Experts of a small language model.
Training: a variant of Adam for the experts, 533M tokens, 8127 steps.
Below are experts of layer 12 (counted from 0) of a mixture-of-experts language model. Rows are named router (the router's row for the expert), up (a neuron's input weights, with its number) and show model dimensions 0-223. Each number is 128 + 24 x the weight over its row's rms, rounded and kept within 0 to 255. Numbers have three digits each.
After each expert's rows: a language model's description of what the expert responds to; "gets" lists some tokens that make up at least twice as much of what it gets as of all text. This comes from a sample of Wikipedia text that the model never trained on. Tokens count by the router's weight.

# expert 8
router:072129131142141149165146134158113043131127118123105157126075149130106138115130152148125169162177094128117093133135131108153120118111123154093112116196102171092110089162122150158076154133165117096165116165100116143158136119123139101127104128137085122162125090139140116100087156108117135127157098149136125150127111129164145114119117134135155096098146129108120144116123103156146175123127115098138155127151122123154114139168119096149118115174117149139145103129093160152120123125121180177084120152130145153102093123121157174136094121093100128132139155128122135095113107152134117150128145084106148131138122140146157143079143119130140134117114148129128092136102081143090115110099
up2:160156153136086132100101142124152116155150135113106124113119105116134133137138179113156115097141089109098086143176165158124115061116136091107098109130109085099155109185124099159108127133151183146128140116131113148125102144088111138167178107127116141121147131110084138129140128115090130136137116117069153156142105152119133130133107156102130130145119119118105106127056135117183134124101152120153141117099159139159136098151102154171142121086147137115138122123146145111075164155092136134123135103068124143107131159138123113146131108116150128107107130136108086139157137086121116130149133133147116132127108085145159138156110151148100170106131107115125123164122131155077148077139
Infobox field starts. Dashes and labels opening infobox or list lines, such as Born, Genre, Phylum, Family; also the, a and his before roles and positions.
gets: "the ", "- ", "born ", ": ", "a ", "m "

# expert 2
router:168118153164129090114143097104068126080127117106111120072103181165131119125124136104138115146125134121128114158148129154160132108146145146157205136147118157112137120149097118149145147106117128153131132103105120115120132134154139134174127148084157171158173106106141120109168135104142140130151100142111107124123126150155126090128119111176196071145121147110109103090117120096131126164181128148138129115147123081083097140146119122145155096146151122130122157116135140185128139108123106125116113151107178155096145148112105133132123134129158134180115129149067137119112097126082141141129110128154102123120112155139152163131137091176117108131110161095097112122120144124149131116124
up2:138100105126114100124143138095146154122078112066089169146161117114146130150157127130137132140153149140133140131110145139139108128116138142159119119152141114114115084094130149137125123155098207121139120134120149117108104123175125120112133128111137119117163110088115148121105133110121088142135147106139101075124129127109106103108112110124145105191083134086156122091099144113116170137125164095144090107134148149123177096121176119148048146157123138119095111135142142158124136136156134113145115135168105138115101113125138166152121093149104130132152110069139144107158143178130155150143128081120098132163131090109111163100128119136095149126130129086184099128109086127109128138151
Table cell separators. Pipe separators between table cells, plus colons, dashes, semicolons and equals signs between fields, as in sports rosters, results and officeholder tables.
gets: "| ", "- ", ": ", "; ", "= ", "– "

# expert 30
router:129124115097131144149086129128093101104130116160127111103136106142169118148137134107133102122124155168119137129105113127099095168164125174125096094167132119153121141096129113104170106092103098153102135104142117112112133171138161147133120100143114095157104125120137133136172102115136126158162160166137119102135110120107132135146144137121112167097122144145128103138161123118132117131135099110108181112101153160116172098129109160112167083100130095110147130119102165132090134162126102170127124082104140109145157112118141120112130162123105108148093131120109131181150109135151159138145106135138121121171198148162106096117094147057113109115126081110125189147192134145120145119126
up2:099096150118128117112122159143160092126205116084170101112089146127107134114129100102169090172124158124136138201156144091113104117122122162103111133117128113120150113145150160136106173194121140111137134137159109093128113154103097139090130142179160082120120129091153117125117107149096103126121124108096150152096102111082083142106121082085131103138106147146188110130138119118188162158155136091157129145144144115159112115135145131095142135145117135133107113115164130113141114120166125146149137082112074152110167094116127145136152155139138136133142132154135103124143104123141150124145131126144122107097121159142120101111135118130162119118129118151155102128147147146105145116095
Sentence-final punctuation, markup. Periods ending paragraphs, opening brackets and quotes, heading equals signs, pipes and thousands commas, such as ). and ===.
gets: ".", "(", "'", "|", ")", "\""

# expert 17
router:141145062094102152170137113136114106071163110093128112087115140142108157118126138159135119139149124159137143141125119108114103120103114131128128131152141126108110108128111152130139167103161145136138123112103103137122117097098138059119112106158117105135111072161142186122122147103127168147138189123110133107114155140157129165149134095120159191084156127130126160186118139158110116115115112090153137168118147115127156140106145143104120108126087170155119086080141135122103146142110097118099105155134161160149152105134123102141165153141122128125124135153159132084120080147132120115175118143142154120149173121146109130090101165093099127141139124139108131149156086111120099121129
up2:075108110068157117138101109146158148150134145079176089137115103168146096127118103110135121090111099121116100138105152111122141088110087124105140142092117094116142120142102152119127157148131137125144110158166161172121110112138105150126117143142123118106133107135125117120127149186155129148151132156102138133159088117136152135153097182100111135149129096124136123118102120117156101116144137071158128120112109135125145123109112146126172166113113099155113056179124123151171110186113077125138157094159096154157141133099129103145127143122119080130149119109110136122102158122092168147138134129158123134118128110150128084143144098159119147118168093164136157117134093126114106105102
Infobox line breaks. Line breaks and dashes starting infobox fields such as Country and Language, plus the ′ and ″ marks in coordinates.
gets: "- ", "\n", ": ", "the ", "-", "′"

# expert 11
router:103171119136180155069125084128112116102092100108122105115124125133131153142103117158137150145123061137179163099111116142093090119139109134144162127169139132145067135137152099118155136136156148152119135091110156113117121143129167174121162130129120180146107131156139106128160166117105151164101123129136147151120105133111136106182154106129122116124150096078109138131078129112098121132113120122126119143113172106180142148093081113130145105089111128135130120137111115161139120147105129111089125105113154109136120134115154096110134069113143117171147132126129134138111139162164125104127136128103162177138138170142126128111116162140100127117151134099089113125164098110178135110080
up1:150162129156136099125138123104153132154161125086161123146087130090108178125108171126081138119103172127150113111099134147131167112157137113085103085161120084118122159107107128144113097141141121157119129106109109141120144120114132130194134137117118149140149111136121077125120152132127119148135129161093163099104098083170152091118151141155157148138168125121128094136099122140119103084122138114130160078120129183126104152155106103082133145128155127118115148107101128068156118108121137168108068122162129142148134119116141180137122123144095096122097134115131154151130086106146129150115101084113123124165121147146178178097095122126138150098133138118135124158137163117105135151116
Headings and title words. Section markers such as == and ===, paragraph breaks, and function or capital words inside song, film and book titles, such as To, For, The.
gets: "\n\n", "==", "\"", "The ", "===", ". "

# expert 4
router:133129144146127146137115132141124157125151156151075172151129127098090121116107096133113092133152138125133118103171102095117105150135107167107095129085157144128132127136120124177110121109134117111183146160159158102112137147105149108118111153100163116144174153147134109094116119125125136089149058073154112144128123135129138148092101099144165082184109111119132116145149137104193142117123124080088113161157145094152148091157126096147148108142134167159109117133178128096103122104137128137162140134073146131138141135094119135107118140098154115128156136136124117107119141152127133111077154111161153119115158132113165098145170130168116129138105133120135144136101101076131136091146
up1:120123097140117113132124064147140111125143163084170119125150150126103147139111142168162127131110137083110176104141147159136125105134104119130080129167144142151106076125093120103133119148137119157133163109159166135097053091115155119144112088135142119118147117154131116152117132141121128156146141093114127115093143159147142076109130135117141133178169123132097140126178136118091131132135122143109139076130154128188139123129119142100132124100138129169092129136136116134122145135121100122121096154086128144153135085087106111160171098176132125138129139124151156097088146129138135130165107090118162146136093092139105093138167185129075128111162162121140117134120133108163109127135
Table cells and on. Table separators and blank cells in sports and election tables, plus "on" before dates and labels, such as "| ", "on ", Coordinates.
gets: "on ", " ", "s", "| ", "On ", "S"